config = dict(
    num_hidden_layers=8,
    n_experts=64,
    hidden_act='tanh_gelu',
    moe_layers=[2, 3, 4, 5, 6, 7],
    router_score='sigmoid',
    normalize_top_k=True,
    lr_router=0.000541,
    norm='layernorm',
    tie_word_embeddings=False,
    optimizer='soap_variant',
    beta1=0.95,
    beta2=0.99,
    batch_tokens=[32768, 65536, 98304],
)
Below are experts of layer 2 (counted from 0) of a mixture-of-experts language model. Rows are named router (the router's row for the expert) and show model dimensions 0-95. Each number is 128 + 24 x the weight over its row's rms, rounded and kept within 0 to 255. Numbers have three digits each.
After each expert's rows: "raises" lists some tokens whose logits its average output raises strongly, later layers aside; "comes after" lists some tokens at least twice as common just before its tokens as in all text. This comes from a sample of Wikipedia text that the model never trained on. Tokens count by the router's weight.

# expert 39
router:163161120119157153130136133090135126142157166154117154133099168112106111157156130113108116137080090131137118100139122132136151116148077123139119105114148094096094178106138126135152086129145120173092113152123115159140119118143115143139147096105137084146102151106149170118161165138156099171
raises: "ard", "els", "ater", "art", "ars", "ar"
comes after: ".", ",", " where", " that", " when", " which"

# expert 55
router:142175133134162130157129101117121120105150163151101148140103157144127089164169163107125108142093111093144131116167138134144155145158099129122125114128153119095094168093126133122153095100136116125106110154131132121164112104149105125152160107142160082172093154086143135085142147131141100165
raises: "like", "wo", "ably", "atic"
comes after: " the", " a", " his", "'s", " The", " her"

# expert 6
router:144155131121143116158127099118113125097151173155102152141102161136109088159165163100124104128083108094156128117153136108144148131149090109127130118121157114106094169100116143125142110093130116105091115140129136117151108095138106110140168099126153078158100156100139131065132152150142106161
raises: "iety", "fly", "father", "original", "roke"
comes after: "–", " |", " K", " as", " D", " his"

# expert 41
router:147132163125102166164102150126089138107143169147151105147085119139107146151142146095102083127100148107136139088153142105146115135133081135124142110100154125103091154102071109135150173113136144136124115141165130131140141110138124133157150089139146117143133141091145107092111160106092108181
raises: " •", " Binomial", ".,", ".)", " Synonyms", "gin"
comes after: "\n", "′", " re", " non", " al", " dis"

# expert 33
router:168155132134143155162142126115077104090153156150146134157099152133137091165149163119126116123102133079162118130116122137161153118146091145145112128124155118115109150113125124118141116138154148098100097141138147155126110101137111129173160103124142089167087152122142125064083163143105097144
raises: "ched", "ches", "vement", "val", "ass", "ill"
comes after: " the", " a", " and", " to", " an", " was"

# expert 54
router:156102138119125151162164084109127103103136141155135146109106145171106100170153131104133112110115164099159139085155149142160115118141089146144105123126089128090135091109153170175146124131113152094124116118141127123117108086147111110150156131126110115109081161107175130113135170126147113161
raises: "ention", "oc", "ice", "ot", "ost", "act"
comes after: " a", " the", " and", " to", " an", "'s"

# expert 44
router:142156125126146118156125101115115122100152167153097153141103159135114093155167163099126104136079111097155129116155136117141149125148091112124132124122156112107094168093112141125147115093132119100091106137128133112158107094138105106149169096126151082156102148098140131064135161142141099160
raises: "hood", "wide", "hat", "har"
comes after: " of", " the", " in", " a", ":", " from"

# expert 14
router:122151111111136171137142116120105102153136119142094088166109124149123167170125128081162097112135162130133122116126129121147092086126116153140094157078075116117136142104126170157137100125161121139100116177130161105136142148158134134109118133125099129161136152095102141122090149173151098156
raises: ".", "ub", "in", "an"
comes after: " (", " \"", "\n", "-", "″", "=="